Experts of a small language model.
Size: 12 layers, width 128, vocabulary 2048, 6.08M parameters.
Experts: 32 experts in each of 6 layers, 48 SwiGLU neurons an expert, 6 picks a token, a softmax router.
Below are experts of layer 8 (counted from 0) of a mixture-of-experts language model. Rows are named router (the router's row for the expert), gate (a neuron's input weights, with its number), up (a neuron's input weights, with its number), down (a neuron's output weights, with its number) and show model dimensions 0-127. Each number is 128 + 32 x the weight over its row's rms, rounded and kept within 0 to 255. Numbers have three digits each.
Before each expert's rows: "gets" lists some tokens that make up at least twice as much of what it gets as of all text; "comes before" lists some tokens at least twice as common just after its tokens as in all text. This comes from a sample of Wikipedia text that the model never trained on. Tokens count by the router's weight.

# expert 10
gets: " |", " of", " in", " to", " and", " with"
comes before: " the", " ", " a", " M", " S", " B"
router:177164135177107129122065194083079108128112112056145127192136149148153110147078106158133143109142143137177106145135137045117159124157099114144115157164117110178138097120184128202135154123160072109100143154101163119107076116115111099103111106141086208136113150089120098097108083104149112122096182132174152102096133115111109144164113092142105118154078095055058120141081112122113136136070
gate6:113097155126154177176132086134085176151088112170166087144190132097100180158065122106118129120117067111149167116069143108078166106108104146135114134127105051177150130099161114145111133225134112127126178163141172106140096133124135175104158135143141093173077141144137153089062136089133139084121134081135138204109121160165174150123122167116120177133101099104128122095103160123158103053147
up6:096129131110117083101141121144146119188097130110159148150129118099156108093184128086140102114135152118092132152094089163097116136146077107129139193058134139123121059087138152157124124153119131151105085159146137087159166061171108112080052133156142161140143149040148112192092103183120147156089118091133054103136051152132099109129123109164117106104103067108133125164147134074171082083104
down6:086128146130143138144095145048155157080165161091167183093142205088153146059152161147091096132144156088121078122146154079114114164104089143148184123118085141142112124134181122106075156071085133099152077106103086158155095183162116072123110154119098142113153082095160093145158122144116135148160160100163110086106136057124151097110107195169124193129137135166119135137185134134133146108158
gate7:080121116113127149137151099139106168097157218131121184108171103131086123165126095148126141129118225117104116158158152093193094113178130101074123157107115106133110132111106129146125117125072089142164082090166093140121178160104110161146125183182135146152134171144119136143128063115144160136111172172128121214092116127117112112113087123174064088076164157154141129071115096165114154064102
up7:111128154136085174145140114175093088137127098130098155175149128088129116090134118115099101154111168118148187180153105132139153118131154132152214171145121109181116114148133148114149111127068167128152089154160161153179130143095098153145123165183095149157172112107087022150133157141151159107136156142094143139069141149123152095173153097134134134105028092150109078085118138124182134051177
down7:156102134103081133085105132222130136111085138173092120130139157092128141157111138111192100139129228123183147129142118085105107110109131139142136155141123125143143125199143128057161114164092110164091126112149069151114153139095146112123162133213144142083132130054172085173159105155157165118120105129106089186162147194109099174123139126154174101131086198151091113133134132163094158125133
gate8:106150159125094105097121146132102101146135123113126213132110066141179077145104134101059145104148104121134086092124176093133142160116141048176105104142172147100143102166146095177163119161129103113117170110139110097136100141180102075113163168142110159097094082175170213114140094147184095083155085144110112180140119107121138069139123085080130190148101130167101108178121161138171147152155
up8:060080177107129081094090059102167127136154102137122076122089136126111170202099158126131131128166139122140098113094192116098106060120171096102134083159128125178162134199167116127159109131128110165102163138088093068134145133134113135149107117136106164149116173177134140082115172135124103119099075210169189076120130117062150141120091107105127159077178116136133147160164122145111107122089
down8:128147149141090122048088178075114112099129116119138205105126109122078129129104147087139153177126083104155133097192071172161118150120088154188126078124116105153113107064155156170117147134149142137104091089168105102159106129168129111118143089130164117119151113177161113210119191086107124150133105096127104088081153158119097185078151089168171144132129075175107099113134135122133196152170
gate9:134115112116124125128045139176096171119093110094132098144114153168106117093081160146130132118190126091091138101134131102108176177162160133101177137153115215122074113147125132157098141158132097108215142110112150183150184168175128085169140135102120124089164071123138090133158130141154083160137107192152106058142204139113096110062083147084121122146112132183140119114120158094088107126112
up9:107109097141145132108039153110164115177077157124094131109133116152032105162137168095137152102198137136155091077139132157125165059159180178126074161104109160102145118125128174108105126104150138156163117135088100079133113175121111162129140149171131096138127113057070122072151136103180150070127118144131091109139217155136088126133193138181146096115150113171144109115121136142162122144145
down9:142174158144119109111158075155131102073160149105150098174116101123160130078157137133174183093153092185097194173106099088172113165134137134137102127131173101096115140096155097081147031147118191127176126154097148109116149080086060132085144162109118088182122092200104082145111130154123122089142128149121147113172163102138156122114055163135135130142078187141154096101125141157097114141123
gate10:169142125164135090108129106132064149131102134125137074060111153127142128139175195169074129174149141051080159111138158164186067154102214156141127162109146119113070108154100084167120133131145122136102091126116085093105117147074121110180176140137134138089155066118099142165157097157130140114044126085122076123128121124102124135126128110162128068183082116136182147168098095133127121156105
up10:092090084112142115144171153102104153151137091158145065109070187115150137180097103143157074129125138141129096078082151085092101066110128130066066123225174151158120116124115130122153116120112140072082106087093152156090171110137092120145139110069144150164161154089110108175070164145150162151161166095145153137116159142140110123109121132163142155175155082170104073150088088131144091155157
down10:104053159157110152075140129124113102046110128162099088158118092085085142096113173141151071165109108091114129079159070131109128096142185142125140177142117104123129034160062145131102163135116098109077155132145147100076170118107080140115130090121069109125119129143055135156150116157140162140125197148124146161186162081100091128127181123152106130138151114132110163153133120124084169129064

# expert 11
gets: " the", " |", " in", " of", "|", "20"
comes before: " ", " the", "20", "19", " a", " S"
router:171175103154096132116080136051098099108136118094215131143156131138140129126121083146160150155129113156167085145204120086136152120134107130153105132167059111160131116152162131181107151092120088117140159149117128148119112122115106111072106087126130207139149096065109113039094180092122160140111186132155148107074136121133122183173106119133098103138109033095094105140066122130113132122102
gate2:084163195190132098160098083086152085183097118154084092159083136170129118163130115122152134101108114151145157153103129137096133075116168122185085154167162086131119095158194169124084184165136135135140131111149108153066113127177181099188105136101122167143129137200173103178073137145141091118146113113157107099114119110149148133121106118072072084084165162155121109135152146065079110117151
up2:121095099133083144123117069142164138100129078114134138081058102165110089127145120100067124133136139132079114119100107069178115150177081133057088074114128137140136153154128148086083122134082128059121073143170147077162125169176153123161114130096105136092153133165124104129099102146098060115150132165189154079114123159122136120193163145085139152111120193103085099199076131141135163140148
down2:141110152121081171133104155109184154100169128133089172028125136102101143103146065102141097125170136098133137127084170090191151152154032131134149109135170140117149157098138138112139128097117093149120149121137109095135166187141162094130164151121110151129166143096149108110085098113167112091080107147171139107134120159144143105139170117070131128085189112088095173169061139155182155060188
gate3:164082117091079143118092115102150170164193133086095110147158106144174080061139086150132090141084140128087097102118148156128099186102121120112105117117115171214085153163073102099124141085181146101098167087116121134110142185170097127123163150109192128161089119143079095113130129122126087125177149125148160139117166201155131169118130148184127150118119180178100084121072143077103142112096
up3:092109149152159103141150147121161126167100116082156130133145164091157095132142048143131104188146132111158092071131124188131102093105144064125085093135139116084162081091134165197103095132136109112094180174167143150099095144065103133224173169123144145039142159127121150119105145095172101117142144083114097128150129104112158078122124155142189071120151075142148125107153154156122101129169
down3:146155098172115094135165094088116179062099062182125106183122048163102220109158142135074181138168200119142117150112083143110161079143133084126101111114077086123138165161135158129162133091138156081123097151145160131105129095091121151077107118164125168119136078122110092115145128108152080138129174116121114156117162154147087127086120131088171132116157151104150097110208161122096152149166
gate4:099118114173118109112106136148129133121108144151153156117208115183032070135114149137127096161070113127126097144099080150086151105143140103115120145146077136087068126141113147134134168076116134096115156099115170105114166155115079183126170114060112088148099099094151139104161047177137158099142122154130117127147161166132241157107112142102150092141151110099149172073119083140171158158112
up4:102103135142149171137090057121098103115139173076128129096186106164153117122160136135117125119152106133111210116142130154096038075157135119115124142111086126105112163052137165130082164158141162142160125164120132117140129129111075140113088138158176122150076098144135140115146128178088139110131150109149142123143202089180128143120087120213083100089115230098163125167090101187141113122120
down4:111142100153112144211169158167116155088152117166104126149124157169072157114131140110163171108127108122116151060114082129174089096142110198135123159162173103115075160100130136108072133136148108095146138142201171088145116119092056139124179102155159126138120185151139146150146141130153106099117159106124175091153135066117183113104141075155121157078063150121161126083122107219142157152113
gate5:118081142127154062072175158153098118132079114152170111062119159166103097190138158072088150101129146118129179137095203130159159160158141202107106152161070134111137151141159146143138142121105162093112165152117175171103092156083172131167160107150099113116141090134093100086147139105138137044111125090122102160115157111084161112178155094145078181149130148094132098081130149103105185114105
up5:162144109152104135136109176110072141068179123091139151159134144130136131149092179100086156089115114150122129165146143104089191085076063122114139164094154095128137122082125168112146143109143173141128136103105091104138161147132144144113055129138124157127107113216120115136069171153049164144075177170107161142161090064109165149135178195188126136156107144120114156172102107101079118159160
down5:094119116096148083074159160133157131147151120171217088142125148130131070195066168085113110082115135147152176097105132139147180099118172106128097138125146146127133127174139197122158128121123099094160117127110070198134149065119210154159161124135138143164112107106164093169113152140106113133168102127119130128119101161109096160118145082190088161146207157045151139126154112102106132116093
gate6:177102056124168188117137043138115139149103082179113051162174131112106179225138107131161132133128150145134142126160114120161124095091115100107097151145169118143126153098172157140160159186127176122126129172130118155130166145100206128119207099167145130125112114121144078169109164102103163126124154162132132172134059171163113126157085117116121151081085132118114124064127121153094148114158
up6:131133187141141117109119165140147110135125108123145110130186064140120142165160096145153109116124158157133160140128119105167092102106115082139107131082129124189127095076168163139138110130095098123106025186111101136120161094129120160136118138143138180111201107125095134203039126127094099097116178083122108144118169165089095149111136122151083107129090109146110128198117190134195112038148
down6:123112151162140115128114172041138110137126175132084101100056153118132093092133154113095071163133145146118087123135148137092134184100135125093161138126129157111095113139090107106110145079156088131116118081151046140184157177124178047078133145116089103133164152123146220113192121139190099180180106122123111087090158081094135149103137103152119105147153133124172122083172100120144136172145

# expert 25
gets: ",", "20", "19", ".", "18", "1"
comes before: ",", ".", " and", "–", "00", " |\n"
router:172113105128104168152112161113085070114057121115177105130153113176083096119110118194105106147161091138184073136114079119144138118122115074150100168174064120158119090134153130101122163103130076080124112157135138137132093122130111077115144151164125147154174097184112108123074148140143155171073155157129186126149154128177121144115095102115077086147131086041061100173102103077111143142093
gate23:120138092118113109138051144093133140146164167126106143158100122108161151148094126143049168185075110139146120128073092119123141114103121090163180162137121133172074145166154078039119091133149105092173099174064124143160092177073160113123113148123181162103147138150155121144166165175176121123123131104110074135145118212121182107112130075154151129080132178115175157120158099127107128161103
up23:094124133144208120175128192120138132103139144091154133120079104129096088122154101113099187127152110178099109107064144169211147118146185129099079167129162147113100097125176144120160063108115177147092133076113124142138101128112129131119086102069080082167150076083072145152174106153151151044186074143110116102096137128128110148142129148107116118137186149093153148079147164110146141148156
down23:157148122165162146154160159141106122128069160119102111179083163118112169093138153128088123073159172131088083125155179179119109166159132078229128156169147135152164103044091175128157122071180121123140100155140152049102166167091149092161123111147087111130095143093139138102083173112129162136136156146132085144103176132078108167131144160153065131112130103130110113153100108135173079133123
gate24:101197136158121067179158160134119099106147120149161112074162100136158103118088144092152129149108092087162090146148123124192154204107120168161147119155125163126114188068076160168143146119171158090147164108181155142134107117083136119126126141080102073095100076147102163178122144073071094168117130136180160113139163132148158149141087101119138093098177103064109135094079168102106132134081
up24:147076140179117149112144142188122180134157118149116083153100168134150127196141138147134126129185194134133093040150132179144113044089093195094131157137125107114180162107166099172116088117105162112105099091119185123101157113140096104104100187181147143140160157097154137141093133142164209116107140171106089170144174146157144100166080108087157123146167096118087118148135145131156130157128
down24:139069145077139121152116105100179127206122096132136126110137108165103118186082162098156137101128116130123090165121157074109123111092138136128127119171110115128079151160172110092133157161173107125096161105117167142103166133184166169111140174108177113164121159103089124163087136081124164113080134081113160088124116159090183085161178095148079160182191100075159145053168096096154123156085
gate25:134130142171067078101130144167108078115159173148095140146105092172141122145092137159128086127167179168113084100104105131105092156142087099124130093174056154164107111162151139118101155120147141110045127080158106104129098149203126174111126162102127151106143093105118122062120165076164117168101151146061133176154105093113140130066128108113134173155157185168132101129124156070093168108191
up25:103111117119182161152160190166120120084062078106145093127110133147150156115090144136166145170125113146132122153135192205172138146166126129155149127150150076105086117140140095110111100169180057123090117134068129110115079140110161203156131151120073208085112145116093126087160160136154180138129144178159060136124130122160154145165116167166116136156069172079085152120118156123131166120116
down25:111168144094120065158091130107142081193120126191059173157159141168104158117101163142112112079117055119143148135117123070105138125163104110107129183138088160177108165151131157097118125121123177146136099127123089122175100132143095185140134123166111069193166088160073105157133120131144171171142057164087140133126116154115154127118178131082173085088126131152129105153198159075126126173124
gate26:127151101112143123064131130143132171078088078065103188183100123103146171131114127154108096143112124134159170150107159154143131057078107091088138152100120116179066110116141115144109105164159090180152107173112151173126116166138102119131138160138077118139126182110175164121179122202125163120105129082088130126135142159140132141171066112181069112159080125187104191099138102138123099072170
up26:093100180148168111097182090164145138139107111123113184129143178073066122118087150159145113095167205131119128128158128157124109096133094178134113099167095135132094142113112123145134112085117114099034140104089197109138181100071158136151070166141186128094119159146110150142063123100160186156169106091153146179175158152181147102154101122121173075092121141096149102137099115138160146154115
down26:095055198104181090182116099153139101134177146142160124144157177120173139103120186105117109127145139143093165127070160107142097110077056094164134133152127099127109178160143138080088134079147086167160108108112078151108143108137126085141160149081078124151175090176108173170125086091202163127132099160109184173183147154124181123140135171105156137143117121105164104154124148165140105143147
gate27:068187092133142106109149159081108108115077149158154165130168168094134169139140151071111089164182103155193165167115126121092112085114144167121079142135156151114146126092148168132107121101135139023132123110098128134120090123212100092143134142100033149128116058163136148161095086129117082169160107149119107100093133145121129172132108103140108128097138082155159132194117143135156083176132
up27:130121104097133096146155127179091120178174122141096165100077095107137129151101165158065121150132110095076186143112118127119132176166133155104139112127101145199154076164149094112100166112122105088138136100110138161123139158100165126163160091139148169166070136166094125147148146104167128116154161192102135044093122128165077099105127077125106170116101103105057116047182113105090067147171
down27:064038156134081151109126089086115101151111092110152109075161154182121159124078122199199127159159073091142125083119115146129123111099115160124180198132136123106136157107184148127187129125116096176155121116156122126134089140118101190161123160120074125118132138131107180151190147125114210136085132133101124147124181134146152148122124109156103153158100095113147142129113073198151164182143